Weights of a small mixture-of-experts language model, trained from scratch on English Wikipedia.
Experts: 96 experts in each of 7 layers, 112 squared ReLU neurons an expert, 6 picks a token, a softmax router.
Below are experts of layer 4 (counted from 0) of a mixture-of-experts language model. Rows are named router (the router's row for the expert), up (a neuron's input weights, with its number) and show model dimensions 256-319. Each number is 500 + 50 x the weight over its row's rms, rounded and kept within 0 to 999. Numbers have three digits each.
After each expert's rows: a language model's description of what the expert responds to. This comes from a sample of Wikipedia text that the model never trained on.

# expert 26
router:530537426466524455496397525470530459446479614432571548527630446493462589448474550511422573511558561569583428467419511515516542517555510510573510522510555556513505475500508435475519539523442456
up0:540528483554506481506489508417573426528475525517461490509505481508472501500471441441483589492490454489368393564453552533563523466429486541499516509520420373450495481558531537454456457511462581
up1:538475508386479500500522519558461467503440494499465577588500523488526381560439440438468527449539478505508480585518520473543499429518496452479620466390502520569510508481490447495561560460516584
up2:537478479395551536523359524409492587507541478399523481577516567440469573565547530530517533472526516530533566536501533567528488476539420545510467409433523428558544602561488556507493543467453325
up3:510450539497540502466475476495547531494562573540526461394517529507451503432479445540549484550512538450498536415501546474414483494560546451475431489564436560501515527397433487492473523517554521
up4:442533446455494503466451514513461537475465564458490611592493531530586461494481527587490476543484445465522562481495557484543548538502460432516434418519511498519508519512536547468461484444524548
up5:486512562453538487442527590493449487498539477445497474440434502552484413534399467603464437570508403425502515451472460547441495558529496552390463575491458521563496482501490391518465439510506474
What it handles: Nouns and compound pieces in sports and entertainment contexts, such as record, game, film, debut, medalist, Hip-Hop, Single-player, Shootout.

# expert 11
router:582514437444467493464460481537510465527555497455413501605569499533516554570438566520486502540484444565411520419513465522464485488546457419565544549463438496506452476454451425504542422488574564
up0:523490511523535507567490525501529510507533441518493486529500544441454457437497476358419585502565553479559505600556513484498511574558539433519497485554466440424502427486465474568507481560511324
up1:495561500561399599538459433513504451452554493545492462500420551604499416442547532487568477615485516457518523507446477596488545525493509499396538548500609494511473527519544593514524487432515523
up2:505572562466549432531584531536448486500404448477478491479463419518390439558545455545533437520579523391436471503501552412538444517485514447514517470555521523526454572650561486429537631461522507
up3:490503479467494555531418520513489432459527401527479494469522444522481369553520505428481483361530470479484575432496465476496518465501476361423627482544429444391477509644486536449516475495527493
up4:459487515477406454497585453452440524598538506466533502462529459424452439410466462498472508544410482471536398439541484505486456536455610451575484488481513540496507548496505579407465516636455483
up5:453515492569507504511563437509585544445473391426509517428501473522529547562436552463498384468471516487549527449547515563556547549554377463492508449450417464559521514481405434555461515447516496
What it handles: Prepositions and club names in sports biographies and match reports, such as played for, at club level, with, defeating, FC, ENG.

# expert 13
router:479564505551464594517549559543493516483458525539432503499527539521519533597486483503455459528573512501534463459556412523429549538478518563544551506490517426475446524497490488509486443489433581
up0:449503355550550568546452487517431509528596462462480542460571394494524489374446579449525514524403518518481539490402510448499516533552543607455464547459537532457573506585515555540573544457510480
up1:450462523522498439587629465583480486555494492408494518453503480500508456465496498470434487634468543506388494537484434498446512453525543491590531509458523493502522490603585470555470524539608482
up2:578445502451493425474430481503485424427399574526508506431514470491504466533492530522487506514557453538590433517452486585528477504502533486363467494552462524510614437458468462559442509489501411
up3:448484603513494431507435518545485555590616553532445495435476549455411486463468530493438488429552443515577410472570468541578548463466508428504532535425512501488503462596557451524538545549606538
up4:501478500499585493468442435533417530493479462496561531540457533577513567522458538476494511511565467479529404541485506374483537589438476464564405424496585616514471462506484470430499442409390513
up5:505521510521475430513557433537625428456503467489516483560532455605534546519575480525546531506508539507510484597590499398485386441458480455478557559486548458477507478528451425485573497461528481
What it handles: Final word pieces of personal names, often Spanish, French or Japanese surnames in tables and lists, such as Ram-ire-z, Ch-ave-z, Suz-uki.

# expert 45
router:615538519490472490527409544478473537472487412472474411479582504504458519575494429503434482439514480518482583428463546437466526520459526438579532388529555422510397513529548481466502531519506544
up2:491490445534525476517466482601496500588567462533464509461573470589460471478386538455586601462502524635552492560519473562573514475385468596457446510442438514566509481529513463441537538446464409
up3:535467531482498459531545501508504540520538430590481550605463615460391523468592510507538578525493595504572536488480519484424525505404534548561518431531440451455434375450555579523483549523547521
up4:444511440402487555501542521468510516459506532507479504512443420474516491416464516494553579461522572532530531434452515484529534509536516561489573516505510601451510465464509474515443531552492506
up5:589484556559603427414477532499485511450487527481437428515529401532513591585598493428571477490450381471485446453532490508514514391486478471554392450574525621552483527499523446546481514455432474
up6:506439571560514454452478506523444488529557477523465541400426535413485496490444443436537453515442587489421374522588513460499511498479602497444526537604379617454553475414452514484470554511572503
up7:526383461519462451518531464564460491460529383470540408561530477450499498546557477567477510478451423483456456546526572505566470485416524524568506421536461595473547515521514424523503581522511486
What it handles: Table cell numbers after pipes and first pieces of foreign player or club names, often Romanian, e.g. Gloria Bu|zău, CF|R Cluj.

# expert 14
router:505545433442552485533529507515501520469448512511612518468566566427429615488492543589439531437432505443543538477468420563458441529500486456537486523494591525546563568533502520528483529602420498
up0:496518485558606418459423598556552476454495465390493568525570522545541502477518528522523479506492546532583433556471483540516488540528413469433514538616534429493476400503444529565466462528491531
up1:502535494389464467459488538466568456451477473531408440552590529455437488393517499443559440516444479398502370460534517477450439477478478465405464496508501568512509503452553461447533426544443442
up2:536455490435611492502466509527465427564533592517490500448506532524435554551544465508437491515431457467508508477405472524443434385505524568517481455490450519477498549613515593511539544538553570
up3:493501425574533460504507472485540482455442586519462530508496498509512459567496476555506563591533424508504532516467468483446511448434454585483500536456481471503504505385527455461576453480460541
up4:591442467499490505463620582534525490522431462446430541473567514494518437521437528569557490411521508440440513556542524564532551494460465447508532504467456490498460458511438335462489531482639627
up5:540491432599506472545522511547468443462541416446533467426439468444542504517576515411483408517507478488519457528530493449465418507445560439486477544479495524452451597462401464477520476513503480
What it handles: Early pieces of split words, often after prefixes or hyphens (self-d-et-ermination, out-t-akes, app-re-hend), and stems like self, pun, det, account.

# expert 0
router:495458547490485431493515514492499455452527463420598436498594477462521521518462526546503548395478491438458549570557588486609421515473465529537473419513421561503478442479481506556531522483509565
up0:479414432515501479574489463557398497598484456558430537560521466511508585577429589467385498493479561532519533426515417456433381573527547474472575516463413492581432553473522504534447488491593444
up1:446497517444478475537441458436473525551431460534499432489491487491385475523477445504478440496429477611453422572409505411515499620512576473495531417474375441493472521549438455609466527502469556
up2:490488528388550525498457449459458509507502388563510514513553438505472409410402483487508412539469554469499469519523538525511518430509556476434494486505531527565490449472574431453479490495479475
up3:496525454592424413491468456471507461503559521444477417414404468521487561421472565454486505466442499512486509482492560450555536496586476416559573527472492479519535515468546470549463538392480451
up4:414537480495462418449520478599464599474441528521544582511424546451426591409529494495517522437522550516581423393475440501554488438472480501482469437469415484482472519566427472612451515537430501
up5:453485436558438472469492425509497558572486506504419447474504399335479526515475609565516566550451553513523504407498491479453534573459420534502441483517446533508472525555478542544449492443417431
What it handles: First pieces of split proper nouns and words, often place or person names, such as Th in Thai, ab in Sabah, Alabama, along.

# expert 61
router:502473483529545514515448559406513424470473550491519430443515434484516490465464434525377559573507604529575495593478543500440459477435447463503409531586451450518529446548497512436510562523484485
up0:567476502539518578540483499478456462484558510500421455544520411487509486530467530360561484506558479534603411448385579447587439467532431393462515507420515478452514472530434447524465485541453525
up1:457475476438497485532469540465499514488561441449537555473570437509465519494459487525508500521535543522571476456468534465573517471466530570432574545505565480545479487526522572481506417608524478
up2:551464494479517444498522549575454536498494457492491610410540448488549517510475510476466541537543557543566492488457432477533447550505495513427555549544436483499481508575528570489454553553426510
up3:451442547468493501519417552520536497458582489504487501532515488566536512449433487507479498476578500566552464602530479577551456420596557466494461482472491506498431491534481533489491650546576521
up4:493504499472489487408399491455534490477547449509474487576422424510585490479488504513489507517453459407587476510403478454453498564544414375469508587577529506459432574501501539454420461449453578
up5:452481491513384465526571515474535416463496485591482600432485482417475492515526450462566476537501546465385511402490460400448406471550496438476534556413480581448460509449480456528470508550516491
What it handles: Early pieces of Latin-derived words, often after prefixes like dis, con, inter, such as disc-r-iminant, medi-oc-re, uncon-vent-ional, and ref, comp, conf.

# expert 58
router:461573420485459474517473545447433424448506524482482537508521571462474407520473519532540498438585543395534474628465529452480557476479489518545435482477459408554453482487495458466512459508548509
up0:452466430568422558426509514421570454469557577497445484495469528508576503460576474486462509456397454480465438519477507498521576467490553518507508466455529576500482487584527516584447456561516452
up1:562495598536517459480474555538511486382461419444504416575484418467426561457491425562525422576507473553421607540472437455530502428499592496464470515454464516493471507441594544582459479391555407
up2:534419517376508589492466515554459529558485457454474477430562437549491492479451547426440434447527505484539580485572466537435513557511558484527554521453460425436481562400535523477483533443549473
up3:505540522445534519468512593552379522507487594510460520531536424480480465552543526470586510499540461533501407460466498440414566457476505544516567595638521492573607483559482483537494506459465454
up4:479613480529454462499432497491460570561529473456500498485432497509540444469404537395538520537454538497426506544509507511565544455481457535481518520486424458492449393432462459530492546449461531
up5:487522458512535490502598468495512533561528501429482544486511410549531515523573588452512478459478544532409605515491542573494463461512577555462517534487486471490545545432557511529434533517490501
What it handles: Word pieces like st, est, fl, ch, ill inside proper names of places and people, such as Candlestick, Carstairs, Battista, Phillips.

# expert 38
router:449550540498503603554482603510586534547501513581575464519412438430456454515457442560409450603582585481466511561417491547514487534432447607479530590487586528477545440501522561530455554470453467
up0:479535604340507427457521485550430533515441456487559463529511499445556611344547477513422471474576472437529444549518430454444444450525544456501540520569408508432453579464551441483503584471481501
up1:533562493479521533547458493586557596642422550550489528536462475523607405441568474572494516618482404488457438483458512489416444485437421533551529572421504523446542446482497453551450484437440576
up2:518427492546431458416469507503476465529415467422473410385487521543496513499558451616483499544501544497494449497479493478523475531616478500546482529502566457419425491565435616457396498454489490
up3:488622487528414525481587575512570425582528600526528445541512544525442525473462553466510422464488496460465528513514640559495398535480452428508551545590459429426413530514401468543464531476437471
up4:502472570440498522456549508485492477464421511487421542477518583550475546490512524516446475459525553449547429504480435503434515436483521550494477552539512501499532507528516519477482431515534439
up5:486496409515482511495558501451520581532467488449539428509396479511554514511507482616501474531549502507503470540524499507547544512487569447506462542545460495517470525601447504528553467462494573
What it handles: Pieces of technical and medical vocabulary in explanatory prose, such as relat-iv-istic, antidep-ress-ants, therapeutic, plus cells, energy, devices.

# expert 32
router:570498506482471540458480416592483542423537445564466499531473577492420501497517419506421540526574487578456457520468480529494433524537547586434485532547550532468566560563473490461486510612445585
up0:474595484461439517543516527473483412499442490499479545542476520534393553472591575569388473506511554547490485540584562532484524393481395412542476524582494505470483519528571543470569425436468486
up1:475498502591471533539518519444497544513484526616520579551556564411469444510439503520455518493477511472449527536511432500519506424505506653546509464431520436517536570494512604487507496445437410
up2:463547541426462523467495561479532499567442541438481414577408478489497439488544549428553449487456454552464385474475487497501518496483562392547469517480507516482550482571492511478503477478470465
up3:474480484436533547494631496482455400504450471472487495459558507559548509448525482502508450499515485389531506476481631469483560571491409473567520497560467576524565524468414554477501528525506583
up4:577470405442467502551516507522526476476502473521526456509523530504499454549525452457385491544542472623534486502474505396448382433451480477494545510506548621432515550469430460458521567542489466
up5:532457533485412485426529595468475465482364524477442436530516521487403499447510534540481530473420452522491495469473461548549438519491468465430476435569457548495513525453515494601456508504559569
What it handles: Suffix pieces of personal and taxonomic names (Fernand-in-ho, B-ian-chi, -idae), plus field and nationality words like English, Geography, politician.

# expert 50
router:503503496479462515485467500524509599578542466537497538425557526449541567500455499530475442473553483588422432496540497490568456449460439494538465575471464506445492518523533465471415466472479441
up0:539543489496518598441509449466550515546502538522564427547539514456437505584489472492465547481451420422496539547509468416514480481402491471414473543489444471415538557351512587459448496513528526
up1:506463429482380508513569476587534634427414511481596553506502467526528445476401465492452464489505522482438559408425465639496478558525479474484487494531444524623545516486617507469577502457521479
up2:507537450455460446567403597505454482524487483540510552546576513585505523370566463538448399497504455469551570436567448451471552562477562460407486518483505538561511421455539515470476489458589604
up3:508462504339572457512511582507440507341555536487498516508488508581468460522462506461510551517557472536524523438546375465379522532450498462502512563534520546517444593551486515455454524473498466
up4:523559512491522439515445497500477552532529418414466408550421509520444536472502445604525569503480493460516524491600520576446502591399566528469523467531508513506538406482493442524618477457548486
up5:464508538486559419468582561501526478452504486379467440510443506529461496483459486597492564503446530465541532543411547488490373520464476497464441491550501556469496515492526450520461397448472498
What it handles: Nouns in names of organizations and places, such as Army Air Base, Navy Yard, County, District, railway station, High School, village.

# expert 49
router:408494527504519544474439483424446511414526515427485546559426429507474380485496491473454516512544494571490541587460498562507496607530539445435514518515438485481591457510559513499494516477440466
up0:512450480505556582616517490502486448479502548435517431575434460480579471457455519488547453560508478528433505464448461445538446583500573456420584425521464465611533472465533558547559505501550540
up1:458512544496596484507525511498512500514497549521433490444570467540510571437500454439496475395574557509464540393488507418503472513434551513442469474586526556504384539589562519550543458502568467
up2:412440466535639436465532487604467437533555504507456483480569511512514505568418473523487515577468535584445518502516513437506537411523472519510566406576549505522536516546500599507545565447538509
up3:409539526442514434521543467541518572465434486579496491556538505464530471500546508497448488516413572475437514537486345522519434474482572500472573428479516575550454527529542506577456523494490481
up4:423528460430585550452493577479509435615577502461489457584368541568498498445423634443554451451500508445538469512548487478500479514433504431619420557443452485526463590477549469595538427528620390
up5:484547530472576481415482501420459461534410545466626435520455526450463567477594499558452470534485536493542455585504477489510498514601486559493484423417475469497470534454523510526439503573542559
What it handles: Four-digit years in dates, tables and ranges, such as 28 March 1991, (1995–1997), and 2013-2018.

# expert 19
router:482551509461582519489496484532523411554481520491391436552527518563492512506409513586476598466362505488472482450583563473538480550520458639475399453524404521418461423460546553556499513569531569
up0:497539516519492520440547554494495496518445505513537516462513456485444480542580543470452502522514538512545415515513516443427463459516587494577500515491501464499502481507480477521379495515525411
up1:473517554585474498474513469435441514455535582524558355436511546452492487477470543521510445445531543440529423498510574461503512611518544491521481561447505500491497404528484494477509493518511550
up2:450514456481665487405510621568434493509469583449416481503528518505525531561501379500537543654497475532481460539443453482528496546522555499461473426551582437573522536584551601447334563504462589
up3:520420482498501579628508512492397550410445563442438505580447518508474450505490554420428519508511452464465535503528493504465540436493578494597517486472420507515487572477464454447484547542443545
up4:551513468520485512526459498441607543460499557458457534500526560497551503449573572609498562595530446518540479476478521521552515515495476572483452497494451542491464575514476557507505455511517435
up5:508552589506478535426432498469543528505417481461516493439551418531477479544494544434452555370406525438541489613457447519447550497467552482528526513515557452613562525576532503535456488443419549
What it handles: Office titles and compass words in election and political texts, such as President, Member, Governor, North, South, plus numbers in vote tables.